Experts of a small language model: vocabulary 8192.
Below are experts of layer 4 (counted from 0) of a mixture-of-experts language model. Rows are named router (the router's row for the expert) and show model dimensions 96-143. Each number is 128 + 24 x the weight over its row's rms, rounded and kept within 0 to 255. Numbers have three digits each.
Before each expert's rows: "gets" lists some tokens that make up at least twice as much of what it gets as of all text; "comes before" lists some tokens at least twice as common just after its tokens as in all text. This comes from a sample of Wikipedia text that the model never trained on. Tokens count by the router's weight.

# expert 94
gets: "-", "=", "\n", " for", " after", " before"
comes before: "|", "-", "=", "N", "on", " his"
router:130173141129146106099145129185073145109115104134130147116096132096150114141094143144123120096147145131118163137120139159152115091136094087101106

# expert 146
gets: " |", "\"", " to", " served", " that", " would"
comes before: ",", "\n", " (", ":", " 0", " –"
router:084108120118108115095112101137107112102131126135112087133164169115114104127120136175151116109116104119148199138122114120104102156104126148111070

# expert 108
gets: "\n", "|", "ed", " near", " moved", "ing"
comes before: "|", "ed", " to", "ing", " by", " MPC"
router:137118129153126134111143147114133110105130107103093084132101167135111118142129202140154138119099125138113115117149114129166129114132152157127121

# expert 59
gets: " in", " of", " by", " from", " to", " on"
comes before: " the", " a", " his", " their", " her", " this"
router:117165097177093139103154148134129109147162132139104107134157134141122160158137123141166167132136109164143156132127138111136137181158111137054120

# expert 125
gets: "-", " (", " un", " would", "ti", " used"
comes before: "-", " to", "|", " in", " by", " as"
router:149110088175115134104118136156137092124099123120107123163140112131132124137145128124093106128158106124154136158174139156116108132118150147129134

# expert 25
gets: ".", "\n\n", ",", " that", " was", "\""
comes before: "\n\n", " The", " In", " He", " It", "\n"
router:125123165063094091095132136152121104128146140145137126137160145114138155129132093134142144102161113106107200162134108116149116132176106124117098

# expert 73
gets: "=", " it", " |", "|", " It", " Sp"
comes before: "=", "\n", " of", "s", "  ", " was"
router:122158132126107129092126116147151087076132157148150122105145182150154132093152109126153145121111132140100113127129151134142121111117143103144134

# expert 123
gets: "\n", " the", " |", "|", " The", "The"
comes before: "-", "The", "  ", " \"", "In", "On"
router:120143111103162086123102148060160098082123139133145100135134141152105120148163124150113177092156148148173125135141155151155130144131109067104131

# expert 97
gets: " \"", "\n", " In", " as", "{", "_"
comes before: "|", "-", "{", "  ", "The", " ·"
router:145156124132125115098127107161122142131123129118127174133119157172142108130099116125130164125180122132124142114102142079137156136109119144123088

# expert 116
gets: " |", ";", ",", "\n", " with", " of"
comes before: "|", " the", "\n", " 1", " 2", " 3"
router:112106133147127107118108155102156097152133155136131100105129148109146123113109152163104123122107100170123139086136171127138114136150158134096146

# expert 33
gets: "\n\n", "=", ".", "M", " M", "P"
comes before: "=", "The", "\n\n", "In", "0", "M"
router:127147175100147085096111116131078136116118142127173139135103133143079138172114141108152165098096139160123090143117108108158133155144111159122122

# expert 65
gets: " |", "  ", " 0", " 2", " 1", " 5"
comes before: " |", "|", ":", "ed", " .", ";"
router:088110123092130130076116120150122117137119186136142088126151186138137133188141139114142130139145116155093131162135126108136131113166134139165101

# expert 67
gets: " the", "\n", "\n\n", " 12", " 6", " more"
comes before: " |", "–", "u", " /", " than", "In"
router:114103115138112081118096110124112145188160131161088073149109156103093139152148097102135103141139133096110147136157123131127091100130161149128117

# expert 81
gets: "-", "\n", ":", " 0", " T", "ed"
comes before: "-", "|", "–", "n", " by", " +"
router:111136153147163139096134107132108126149151145127129102138169113110161147117168080144167117131152138099093138128175141091118128136117115144135138

# expert 102
gets: " with", ";", " for", ",", " as", " after"
comes before: " the", " a", ")", ";", " he", " it"
router:148150133104118071101130107089145176144147119106132120151103156102097112105171113139143142129105146142119172169125104144149155122112129117124102

# expert 85
gets: "ed", "d", "ing", "ion", "ted", "on"
comes before: " the", " by", " to", " in", " of", " a"
router:112070150156090141101137103104122126128159130074149097123147100125112114131140130155107121130160123148144143074114135131130125158162109106156162

# expert 79
gets: " in", " by", " from", " for", " at", " of"
comes before: " the", " |", ")", "–", "0", "5"
router:155105115145115140101137130103173159144136126119097142105158104129139101151090106157141146135131146168128147116132116145084160157128115112139088

# expert 78
gets: ",", "ing", "s", "ion", "ation", "ment"
comes before: ".", " of", " in", " and", " with", " on"
router:102117141113129122133109111128159096142170098113167116134102135115117134117115166103128108114107099188096108065123107107130162110124106144151154

# expert 121
gets: "s", ")", ":", "\"", " election", " season"
comes before: ".", ",", " |", " in", " of", " and"
router:100109116145109133113113078107113133160159119139144140133105173115123086149122119116128190155108088138076159107128111122123138126141128112135096

# expert 86
gets: "\n", " |", " of", " with", " after", " when"
comes before: "-", " the", "|", " a", "  ", " he"
router:135139192098126129110102137129138107138131102091096127152142129137126126160112114168074128147133123127096160134105123125175125142145127126095131

# expert 156
gets: "\"", ")", " Award", " University", "  ", " Awards"
comes before: " |", "\n", " (", ";", "_", " –"
router:152135139117126131094176152132204146162135172137158142142142144131111106134120121137142199125144123138088141114136127119113117127132105150057132

# expert 23
gets: "e", "s", "a", "t", "us", "y"
comes before: ",", " (", "'", " was", " is", " and"
router:131147112122102161131142131121129113130104127154140117155161101096094121107110131135114136106110131160096094120150074126112113156133118127110100

# expert 36
gets: ".", ",", "\n\n", " that", " as", " ("
comes before: "\n\n", " The", " In", " He", " the", " It"
router:115151138114153113109128145132124144102122156097133156120131133137079135121122141153110140106104144124120194106173140146121123146130170106148137

# expert 5
gets: ".", ",", ")", "\n\n", " .", "ca"
comes before: "\n\n", " The", " In", " He", " It", " This"
router:111105170100113081096125145159137137109153102124122121150130128120147169142120092134123112113162123108114151147171145129124163153120122126138098

# expert 138
gets: "\n", ",", " of", " was", " as", " with"
comes before: "-", "|", " the", " a", " an", " York"
router:159089110116094111098132121139151119144109123107106093122126122108128108128139152194164128106122168135145159138119123152160135104138087121152114

# expert 159
gets: ")", "\"", "on", ":", " States", " State"
comes before: ",", " (", " and", "a", "n", " University"
router:123115153151131127108099154150109188160162131132138060120164090105094079122111105121156120082117097170135140124122130147145160165140104166077113

# expert 101
gets: " 0", "\n", "  ", "ion", "E", " made"
comes before: " |", "|", "ion", "raph", "y", "al"
router:102131140115112130079136097085119135120113132134135089140118116141139160117155129133122114154137114096172103152122169097113186110148161148147110

# expert 87
gets: " |", ";", " in", "ed", ":", " of"
comes before: " the", "\n", " by", " a", " in", " 1"
router:097123156133126137127140115132123135134161146147097150162167159093135107094122120131140148162114089159138111136114142168106111152101125117077086

# expert 127
gets: "\n", " a", " the", "\"", " one", "\n\n"
comes before: "-", "s", "|", "The", "In", "ing"
router:135135116068140140120117144139139152072152174157161109124144196110125138130106126146111134152121069134117136104175149102123126138078111157119116

# expert 131
gets: "s", "\"", "o", "h", "um", "on"
comes before: ",", ".", "s", " of", " and", " ("
router:099120134093149128122120131151128092102107130129110106074133162114129075117126122159133143142134126121098123126141091114145148083126097158135116

# expert 21
gets: ".", ",", " (", "G", "–", " several"
comes before: "\n\n", " The", " In", " He", " It", " This"
router:111154149160126129110165118112092128154160141147153159140148147109122098112154105124157141114118135082123168121167112175140147143084136105101078

# expert 49
gets: " of", " in", " from", " to", "ly", " on"
comes before: " the", " a", " to", " his", " their", " her"
router:129133118156116138124131131108090104143128095155114139088170146101131122118146184125137109151137139126126150112146130138143109166135148110145155

# expert 98
gets: "-", " was", "  ", " is", " be", "–"
comes before: "|", "-", "ed", "ion", "e", "es"
router:115141142102154151120089162133128141150121108137156153125133150143171084125091124123091094121120096127108113116159115183135085139152092142137108

# expert 104
gets: "-", " W", " O", "\n", " L", " \""
comes before: "|", "-", " by", "B", "American", "L"
router:128141113174134131072114100157128164094102136110098101168138118151116124145133150135147119160123134151119150156139126148145154143144121140140202

# expert 52
gets: " and", " in", " from", " or", " to", " by"
comes before: " the", " a", " was", " his", " other", " is"
router:113136171119149154115116098113117134151144142117065146112131136125120120147101096137112172099138117133123146156139100111105124107135136131113116

# expert 35
gets: "s", "t", "r", "=", "er", "es"
comes before: "=", " of", " and", " (", "–", " in"
router:123129146140139134101143096169113082156171094159079137132120127107141106118161092088127094148114119133097136102175093092116099125129126161100117

# expert 27
gets: "=", "|", " =", "  ", "^", "–"
comes before: "=", "{", "  ", " also", "ed", "ing"
router:116147085100121128078133133111154133108153118100099171131075171111096156133131116136093156166132134113172093092164146132094101122104085084113147